From a checkpoint of a small mixture-of-experts model trained on Wikipedia: 32 experts in each of 12 layers, 96 GeGLU neurons an expert.
Below are experts of layer 8 (counted from 0) of a mixture-of-experts language model. Rows are named router (the router's row for the expert), gate (a neuron's input weights, with its number), up (a neuron's input weights, with its number), down (a neuron's output weights, with its number) and show model dimensions 0-159. Each number is 500 + 50 x the weight over its row's rms, rounded and kept within 0 to 999. Numbers have three digits each.
Before each expert's rows: "mostly gets" lists some tokens that are sent to it at least half of the time; "comes before" lists some tokens at least twice as common just after its tokens as in all text. This comes from a sample of Wikipedia text that the model never trained on. Tokens count by the router's weight.

# expert 1
mostly gets: " three", " four", " one", " two", " five", " six"
comes before: "0", "9", ".", ",", " |", "–"
router:592585517446513497447542584438485503537542412544525533447517440485494388567540449450489476499562495486458547512537576512463454425455576533493522513466441439514534511473533563558498529587445480520525489445459476424469432437487474471508570449465533502412473449599528427508630499528403522565429453484521502565438571542440502531468547506444503467423547514570570491572406552562445544597526489467406544436512506554487441528504528443573435565531575546398510537466450507468517575491490518
gate6:489491580470497537515550516565478486518477508462571467494616499475427451601458541612569580436484526501550488557501492554522459524587590343484440561609531434530502482532501605581513529427468451550493476486505491540442493490485523601608474558551526493576567484446417450468497529532479482522527530496620463523569483519527533562521392494489436496423543474455502435412506494511379477516543522556453496443457506508535461511529469494465454464525543426545554454509517520566567522536415505
up6:489504487454435501506479547495464498510427490412505439436560419511539554495524550432495425553499555501534505495470531435528544421526400504471456530483565426487531512502488595536584428550387603487484486549495537559489483536467432584570406472424507424483474492501469479383512578513476510517502557552538475544486439467519475667458469526441481489498469514493478370522465589534605433488603452453548521549541597433530471485534439499534510561523459565492471576557498534562471560528493536
down6:500534542416521570445583435580523451548501561562585513469486517503526422500530520471473524534520530485442571476463437487476475484441488525450523525581482410418502515569499479517492500475434479478506539485426521586596427455537450483561442492441488392580499495498586457475464573483427419529615498488445490493424538455515520529542500552475496452431485514421502565437432605456547509476469455462434525503414519483528542569458458470578581547533474621457508442494512536573435530593395582

# expert 6
mostly gets: "born", " Born", "#", "1", "2", "["
comes before: "9", "0", "8", "1", "7", ")"
router:543578417444533440582463495439485505606433468598525554493484468505448547468579482456477560502476503612480496547484588594441508526574529532465569510522469557508476472476477438446541510482605460424475491494457479504489416460509495435511528486469460487453545498519507523522530470518476593499611480584541448544503512475424513477419546445509622465506458472581527491526579532552396510604585429512402438474529516469478472551405528461467442545491597508478511558484399518413540535461536542
gate6:473509499490486530514490436553510469470577459519442489442509502500533502505535544519603414486464549457421576487464489559561551450549504380510449498479527606524496504398526455485454614482563507461509571473551394471356527454452549518493467508498398492483515479466480523417442546542458510507456567512585548439513500541467565542543560458522456514515444480463460440473614611499448501496492528591383484423562442563449502579477466417518509454532513462382482556488528525492546547542564555
up6:528576519523460487439436405539455411408453417469540448485501434468489467567519488520535512582461467505446582495540529548546506584607550489501528509465516519525486471481429497459575546555470552488409412453552395606457499459474472529541435522506557498503485551519503465496619524518465452455527549517476433422462444536587517442549452485560494514583529536428497439389459523499518506475526452492421521414512486454482539653482350444508481486445489455479453544466578501491513446499452459
down6:455471646488566519485528437574496492489514463501476488486551499536489438492515520509512474405524460451590548499513511425523483494501537537548525524510471461376509505467532451540456460540511477526554566504570547403447533540481469623484499462439464468497536429527555606527497510516478372560445545510474636453619461529512555504563464469508450510542559431398472451525458448529590516475404566544466494524460469445398501456420552577460419583528485468419586486496537427499518469489517528

# expert 13
mostly gets: "°N", "″N", ")\n", "\"\n", " de", "\n"
comes before: " ", "|", "-", " —", " +", " −"
router:478558488579586434568548510536556629496461519491451458535474507599483590559398446545511548464411523416528515376441533487476538585460450531501488388442530465434477484516479455566507530510485492546496565530415460523539528515495555528464467506525571485530489542430516496396417536545519488551407406547505373479510490511511463534476404522479559521534522512424496560457467492540580511438514550469519479582552556399485533547488494513449435488477494569448447473501568628501554482514505487
gate1:549546398565472495481523564471413574486500434513452406467509480432479398452424483460548486581466485527513467521488586334516557457558492412346455569503474447524584497504417469505539529522479545432528568492591510557422490525485523527445468615551502410434517496478500455538426491541547520524584600582670540436562482479507505516439431503538462532462486473498445439513481508488553470452480491500522560502437454457518529457480503494469549501513564524507450494521528506530527511483493490
up1:508466592427509591537540486506439430517462501513511477468492537495627545479447581561525528621596513522480477511526449491460437499501477442423515487513567522477487521452448501420563454429543492526548478543493434502496527442472490500533490555440494585526556427568537481526506581503557560598509394459539527545456561467480534475414414511587580508534525432442433538502419564526506511585469394511563584569487513553587468490495471447482530517558631604471488459445510501486529537581538510
down1:405500395493494492521521524543414451468512431442481447520445491468470524561445489451491430557457475498480481510457577539418478553491444593486518491604515499541538506457532554571479562534393512393380453540457508458533497464526469526436579575549474522483483483428537525523587494457462523646501473487518399498590549469435507532482466485469506554486536474496596556524440545595551462509501605470521421554496539601406537523493536512586520560468477432462470421511478538503522405456536528

# expert 31
mostly gets: "forman", " mov", " program", " profess", " commun", " tour"
comes before: "9", "0", "8", "6", "4", "5"
router:483595493561504371453463436470415497528531576568496541442531524580547423449398522508476544477397601563516460465452554548500621489447431589513490544450436511525551495612465555447540561480454477567526491403471471492532492480494512518483522462436546445458435504391533509568541483537440522469507592529427510555532482516475518461593435497541544579414512518483434524523423610496451476477518476472531417504502575473556424440501508483565526510534441496527513519469468432557427552497477507
gate4:385537475484497568525530463519525456497459507429460556601558538439585537518494515570431360453601529514525497439464515563562392472469497614517511595566551403477504555525499541496512474496494445465504445496462497465497517650446529459521443507458492393629546548482571427522516514470501501535534537457456598483525460465574494455614513508521500451450561455615436520483473473503522411481563502530553489481519539539489491472561465514489426471523472531544452456504525534508538555600506499
up4:600480525499481547494526528464478596516430499542476486454542426476586469521444431477458495498567595533451446542464482485403504553409535491594515445455442553531416516583589540577500467473551499484501475485469555522473564537544601537505482462624517455468531523532516602515468487489501514479463528494553440526539553649553469476599469496520593512478555438587546542421522442475458589517573423494516518449478498546565503371417517491447450511534519467489443439498501399487568508503505474
down4:458424453547545466443500500506487619420510481429541542331505503509550497493470533530499487571452564483514495356551526442475411472587494456560532458474549376567471537585520553606449538465516455487543548500509486549526439457628445500494435520579451474533496507458509412534546502489504516529550469492444466519475472587536561475470403472472541577476517440498532523479522496540483504574419492515437531561465404493524480519581610537523457455468545537504486440460510564426548461456471452